config.toml
num_hidden_layers = 14
hidden_size = 224
n_experts = 256
experts_per_token = 8
d_expert = 48
d_shared_expert = 64
hidden_act = "clamped_swiglu"
moe_layers = [0, 1, 2, 3, 4, 5, 6, 7, 8, 9, 10, 11, 12, 13]
router_score = "softmax"
normalize_top_k = true
routed_scale = 2.83
balance_loss = 0.0142
balance_bias = false
init_std_router = 0.00972
lr_router = 0.00167
num_attention_heads = 4
num_key_value_heads = 4
head_dim = 64
vocab_size = 8192
norm = "rmsnorm"
norm_place = "pre"
norm_eps = 1e-05
positions = "rope"
rope_theta = 10000.0
rope_fraction = 1.0
qk_norm = true
attn_scale = 0.196
tie_word_embeddings = false
parallel_block = false
extras = ["capped logits"]
init = "normal"
init_std_qkv = 0.0342
init_std_o = 0.0
init_std_up = 0.0342
init_std_down = 0.0
init_mimetic = 0.7
optimizer = "adam_atan2"
learning_rate = 0.00173
beta1 = 0.9
beta2 = 0.99
weight_decay = 0.05
lr_head = 0.00958
warmup_steps = 251
schedule = "wsd"
decay_fraction = 0.897
decay_shape = "linear"
final_lr_fraction = 0.05
batch_tokens = 65536
max_seq_len = 1024
doc_mask = true
train_tokens = 639400000
max_steps = 9757
dataset = "wikipedia_en"
Below are experts of layer 8 (counted from 0) of a mixture-of-experts language model. Rows are named router (the router's row for the expert), gate (a neuron's input weights, with its number), up (a neuron's input weights, with its number), down (a neuron's output weights, with its number) and show model dimensions 0-223. Each number is 500 + 25 x the weight over its row's rms, rounded and kept within 0 to 999. Numbers have three digits each.
After each expert's rows: "comes before" lists some tokens at least twice as common just after its tokens as in all text; "mostly gets" lists some tokens that are sent to it at least half of the time. This comes from a sample of Wikipedia text that the model never trained on. Tokens count by the router's weight.

# expert 142
router:472491524511530537483526491524500506491491507486472524471483464534552485556537469541541510497477533553512445449517467501525551479511515474477504434524498508538426483526506482495476475505477496540517519481489488523541486527478487527494520524505456482525489474510499482501463455530522479473514513492464460510498549496508517496456511477495453487505488459537507503506514521485509519488489524512510498494484500558528503508483514513525478531470528490515476532518483480499505471485537513508481484513479519464469518483486493511460494503479472522531465461534488499510509494468479500448486492516471492458462494490548492480457457485478513504490492522531500500448503506502506521526488
gate0:493492527446488477478482495493499500459495472507511475489545542486508509500513496467456503483480521493495471489492492511466532496520493504520472480490506431529521476514496507465540499530468497523470532516458484579484529458480493529503532480525506516520495507488502535521497515521453482469516480499509467497523504534490543491506507530495502513544504481541467503503505509554499515490495438502482462518480496499492528493504524524549469545486476542483462528477523491465510508420529539527455501502486529560504491490476538450533477490540505505546470502528492508514531500478484511487481485498491483477507512497492540503515493504452479488525477478520495550492525503527483514476533
up0:468541521530514490519512492474459513463508480523545501515544503498490520495480484547498512487520495507496505542451495559505542521504480497560532531504486524535486496469522528493515507501501518517497490542514503514484473501505526466501509508468529508538484521497517487510476495511486481502503506461537483484456464532586480471509502476471540506514511512520491490503571502473485576493510520530468469534467473502472516514488474518512458476453582584488503501549489503506513512492494522509521509525505454514481475472502507464520482505520502494483482491498490500532520516510494469489504489475480475480514464538506489501502493463502468520511505512503530499488511508494454495457535
down0:500472452515526491517481469531501509466475467540527519489476509528488501465473538464522475509490474524510512510525508486473496524538480503537513516522518501490510530488459508493500518490518521487506489528499509519515506478532497520515463491492464510503483506500493489499482525490501477547472453520509514482483495508509475523491533498513481499460557511454511483482555564489548520529547506511462498472501514435495502514536526489523494495499488555485421500497489516511509479473483530528490499511493477496466485534485444549515502438496540509490505480466543504486485552464521503514516520452482491554482477510511503518515491481506536515542528439538501529509537486476510481488500
comes before: " |", ",", "–", ".", " and", ".\n\n"
mostly gets: " million", " billion", ")", " highest", "/a", "%)"

# expert 208
router:551504474559504484532479477497455551481488493486532481502457534504483506521472481465503487494497519502543520512523510495501474480464506513496476508484476533491512540521461488486488512519574510467550523508523517493483536473511474471458465496544477462483534494492493501489531516500515532527527510518524480547484498490464492498488523457521483501481512492502442507497490480516534489478462539535468561476537514472504486463518524538507515468494496512493499484451483528501527536500474548520487518525500503497488484490502479520508487475531518487469517493546471513480540465534492502460512526518506479481516485493463501555493553509492480518469488515469501510485512465494483474560531
gate0:515490519457518494509525500471487507484516488486485500465518538495521500492535540441467511525502483523522521478477485502477493530483473474445476523510451499525533495480498513470507528466526541498559495502463556511485506498473467520494499505513504495551508542534548479480482517533547518471500532495464517499496526511528475457511471481511481498489487472519498525549500485468488523541481482516502510535490505484526495493474486480521549470487460517478486513509545496516524516490490535508529525518461505540482518478501475510489506518484530529472468489499504482510473482488453507473503509489527470465472517484476479500494486530511520485445494405503510484469567506470469509511542
up0:521500522498508499518522499448486501529503480502474515527467514486492491472499582485463495557526487493479488493474471484489465507516503497481498504547504498570495487460521522475511515441506521541540509519493532523482503490483441520500498461497530508517507532542528492531491536476536494488508486492508513468488514513516496471516483467464500501482475468516500495522460504489494529578484485507502470502496529454531550494502483470523514470488488559540477483519544488513508503484467514525530515506515493514461531507532470528510472525495541503495453495483489483513492505490467488458504526528538525473482514499471487479529497473493501522472515431493521482471560533488511529499513
down0:470460429450532523499490499502514505499508488464516514496498514437496518528478492479518524513520499528516520488532512496522496509540474496488485515470497499481485510484474488506467520525494462503508515500462504488553540486464501518510490499525565494467488545489496492511568543524537500480550489503446504483482491485480489497488523520489505461473525481512478452530483509498516544508519511512508522483508513493499513527497506496477528490499492573485495518535468503508522496508535535506505517554511478518533527523476457483487451492472548475478492482499480504515513481538481464488490502500447533432464477533490487517501507503515517496520519489499457479462521551521532517441509
comes before: ",", " (", "\n", "'s", " B", " P"
mostly gets: " Peter", "ko", " Steve", "ardo", " Joe", " Mike"

# expert 222
router:512500517465530450491514485483468504483531495482498509465489501520483494531523445506430506512485529508534492517478523473491480493453481503464477492477500480488494524508529492468520557479526553493492491504505506493508539452500497494512501519489511492497493532477483511492494474497525545505498471501542502550516516503471502558481518509532530514491557516501506536488500490536563444480483488507494558545524462454499457504519511545521505514528475477497491517461528519476465534466505482495477507512483543491533515488500501487485529471485493502490513528491507560508507462498489515494548484528511491501513489451455500571522495505482500493461474504504462526509475480494469457532517
gate0:440519486512516476500516537493521529578465501552429504518528531493506569506511485537517469477485487537459528523533503511516499441523517501477515542496523513501500512510493510478523495548511481499526498482501536463513467491492514497533502494507516520507498506469481467513517513506503514488502514499466569487454502471478511484506506538482527517503533477467509476493526483494425472525502516461512511469463505511478489478495511507461475488539497503555481462530493467476509508537547446506524515508491472497522522540499472491489471510470487456509498516479535503504507527478514478504469502509522501541490524511514479494506515509522522504532497482465499443483475490469491499464466
up0:442517525513502480476513485480494525556495493527488495508486502527509518516490456530488488431520536506474516532514520507519518463489455474480537525513558485509466534491506522466487531547534524476544524489492517456534512489478514496497447481527527500479522494495460483488439458529509524485468536470470496481474509488489508476472490537528505537523543466468483496481533458529516482530540485485518529524485488506484479511524536513479539513483500499511512494487494488514520476528519475495526495515502520504486461516549507494470496504535471493481485453520546499492529505488515501461502516517504517531448525494541491474485520483486504476486508494522469427513524479445514486511477
down0:512521458504517492467533543490494477487502439534523470443489454529509551468489533508497543478466487498470489485498518505479514511482503533461474508510494461466503509533506510489490484505506472449494498481482503508502472506459521495489550537512531539479509538498532503514472493462544486457484526483495527452481501509506484489483471535508549543501495498498519491526479458473494502516525482519477471497498529515526499541447476516487485491474488511523452464497496456492535491566490517520508511510555509479479521485575515460505501467484516517469458491502476490505507539538485461522473514501514496497506522517486492482465470479479526482553467491510526473523481495482497501490476
comes before: ",", " |", " (", "\n", " and", "'s"
mostly gets: "burg", "ford", "ington", "bury", "kins", "heim"

# expert 246
router:469519510511496519453512469520503484521521523483492486455494491492477488542529476497496477549467523513546527484507536497507527481444502518488506508477524484515514544467457492455536513492515509485485520463489503456477524501502459478451461503521535482571488502475520440435492458502494506513500466509540535507496556468475506512492502468535525497468498496464481506540480475529525473492490502475492528491536496530494489544513492471508536514472489512518486510492484543494462489495528463542484495501461481502524503502507493520455486523451504550499449507529525496519521505515493503459498503537467504507550493499506478530515514464507466479518477502493473506522521472453488498530501
gate0:504466517468483521538541525469517464480524487490495524506496497540498452476478561542494469533566498497495506538472478464503462525472506474518504486520460507508491490514527485491534515494469489504512512503449426480496491497481508467459480469514455519500531512502488562482506534516510488524444512488482503493505472514458502466527468509497496452514500534483445510486479467529491472481516516530470474507512473486485508502524455488504495487496549509538508519510517474472534520471497518511548461486489456498500497526493483522530486503482492474446484473510549490478520517541514508459524513461482516474497478460496466524538514498527521517491509520485491476501523494529529536516514
up0:511533516466476489476533522495493426474500544508484458493517499512495489496530538564490485490482509515512480474513469514532506496494457530492513547560500499470472494472530546502496515493508459510534494497474519532535479508497494480480529535502463501528512500503461486506491507498539482513461517507490446490477506518517466511504506461482526509502463542447525456497497534492466514508475518528520494445479488514495471498466454463542488479508506523497489488497524503514505481526492505505520474484508498530467537481507503467485466516446508524534552464492537520503532495484502495501490491540495511475497488477517480486561555501494530480489574460504498524497484507534484509457474
down0:505499536467510501488539502450439524517536532498434518443496494480480488527478535514541499511514525477475494496524533477496523499474495503514501491499486484569530489504503467504492467508495510513509503483461466517521451510499513507492524505563501475483525484455539491479534482498471481511489442519514482491443493463474518481502457537536504508507501534499518484502494489513506508477519507505504530442528491483513483529495465554547552502504471519488487502461528500530465504520536445467498507521501501489498507516475473511505518500491499563490546453511485523498507541482498484518518522449538524496487490505490507483497485510502510532521519445507524533519545469490500503511542
comes before: " (", " was", "'s", ",", " is", " |"
mostly gets: " Barry", " Johnson", ")\"", " Adams", "celona"

# expert 42
router:488484488508501473473531486460529507488479512482490511508511457503514468513541480537526534461521530519502451499507484506528534506505527484521514461502475545507508506474532516447500479536501471530516509537503515496521449518490471522441498514501548511472529531469450491485450459481550478460491496504471505549475518492502509447473514465466500481526473515507522506520481491473504495446481523514536537494499507464517483488492520500523499498511518463544471509529521513520486470515480486487508476514494498458490505450507479534461466550502492475504503506518530508465506490524449517468532489526506477517516506438517506495492443529483520532476479503498521492439532494483485497500469
gate0:489501508480494505480483475497490510477522498517454456487490491516550497515483524501437497496516506503496513491515456531508490484494485480462484489496549495478496510515498491523511575480519497475506509474506470514492496517486476540498462473512456531482524508535481488506486496480506473485522522517488481462480504538473531510562477542535541460532509493474478544492540524493459509513550505534503496476528493478462465514528477462489488504514532482491508544526518481490546496498490501553486517475544541498547504546474487471506474523502531534456562493501490533463482534490493517486530508486535511505515457541497480536534516510492464486520489499503518535537503536536511527546509
up0:477484497514499522488456489504497480509532504511499481511538489455489506513521483501487516520503450498467529503456522515469507518529474529555513496529450524508437521489486506475499506507501498536528454492505501498460496582526512497512417466487518532544494477474513479532504504478520529506464478493522562463498513481468543518510493487521458488524512526481527505502511476470483557480521498491507476492489519493508499508541513452476475557489493502513502460499474504497511524508504490510507490495479522507525507488506494529514507482491494533427523513477535463501494556509474500496483534463532545525507503526505535491475496506530505489505495527555458460446517508487501479521489
down0:519512537512522514538522495513481505506469501483507484459516497539544522471461484476487496501455480466498462501457485515463511522509513518519498531500544506500544488487478475493428526499505492473463522477550500503502518498493484493492495478475485506486524519493521534482490507510530522547548506528531528494524517505490461499484445477477492503470540485461542522486495519479501502528485480501495506489484500504438494512519502530516490486532448490487506491567501538502546491480529486502479491504503529507545521538504494442465513505490564540547524539522480473503514559507465515492513450531508538527488526499505486496528522474469530467509519486500508503558535471518513488510492
comes before: " ", " |", "–", ",", ")\n", "\n"
mostly gets: " January", " October", " July", " June", " December", " November"

# expert 132
router:470510505482534508498538506528523496473464525476504537532481466486501478497552486520514483502512510468500443521496514468496519520505500504487516482507493543546442505493501516460504527530522515504539491521534520500471442540536503510528511482473503522468509522533506481479493467517532476476515508497465497522466477498505467481472540524469524568508531503533551464478506528484459498486457502514518537548479498465536479456488520522488462500466514529514524488521537497496475463517518458498474490495488474480494507489506480475447462531511509547470509492523468516519497519534523465488504501469477526470522476507541521478502475478476512544478532499507462511461475520507480463519489
gate0:523545484504514531524465506522461490490531484523537550491522526511497522500525481461483529494477540470467542482543486493531498499462472490479512473507494501499484571479499496505532491494495501487471481519486478468470511490501526489490510493521502522492490486444544487490497477454506509520479510467476526551489485478526497464459486518533520492502492507524484480493509518521513457503501545498540511491519484472529449517554497514481468523493496557465505524497472491519487479484527465531481493479472517556442459483521477545482494490460459529526526501504473520476518477476460469505489504513506483464518486543513509535488484519509499487536519544497478554477480530498514523509560
up0:533502505501494544532484495479443481469533505520530532468521535509559524476504491474491536461479480507496523492522508525487533484459499468464522475496490471462490544519495494485524524455489483499500483504463485492462520484503537498472503526517473528502435510413537487501518520508509521525508473458480502513463487496527518509494464524527505467534515499506485497472500529537534486542497567495528474495500506494527476519554505494479473512489493534480498498482485457498493502482538488492516474476460516513474467523542488521501496488477479530519493497493475533458541478485488510465478462490514500439505513524502507519503505498501525499559513556488494530483465492537478521518527
down0:490519517480454540535468491547545485466514504482524548532489446511486492520526510566527486512507542506491460472499493497530507489451496532540478470463487505492443483512508515509469485508468501555481525502545499558537522493479503508473501492511532468487511525527507507499475516491489508502477517487534489499537530540471512524492516492462543498503468474546518510487422508466543495480519523558458501496472527504498518473497512532484532477460493494517480525523501486520501505506505501518521514517520497485505489471537464528507453498516476483516499547532511531495506460498494502510502520479512507505499449530536491475514439517519520510503510512492521497495499493564485513475490
comes before: " ", ",", ".", " of", ".\n\n", " in"
mostly gets: " years", " year", " career", " season", " period", " day"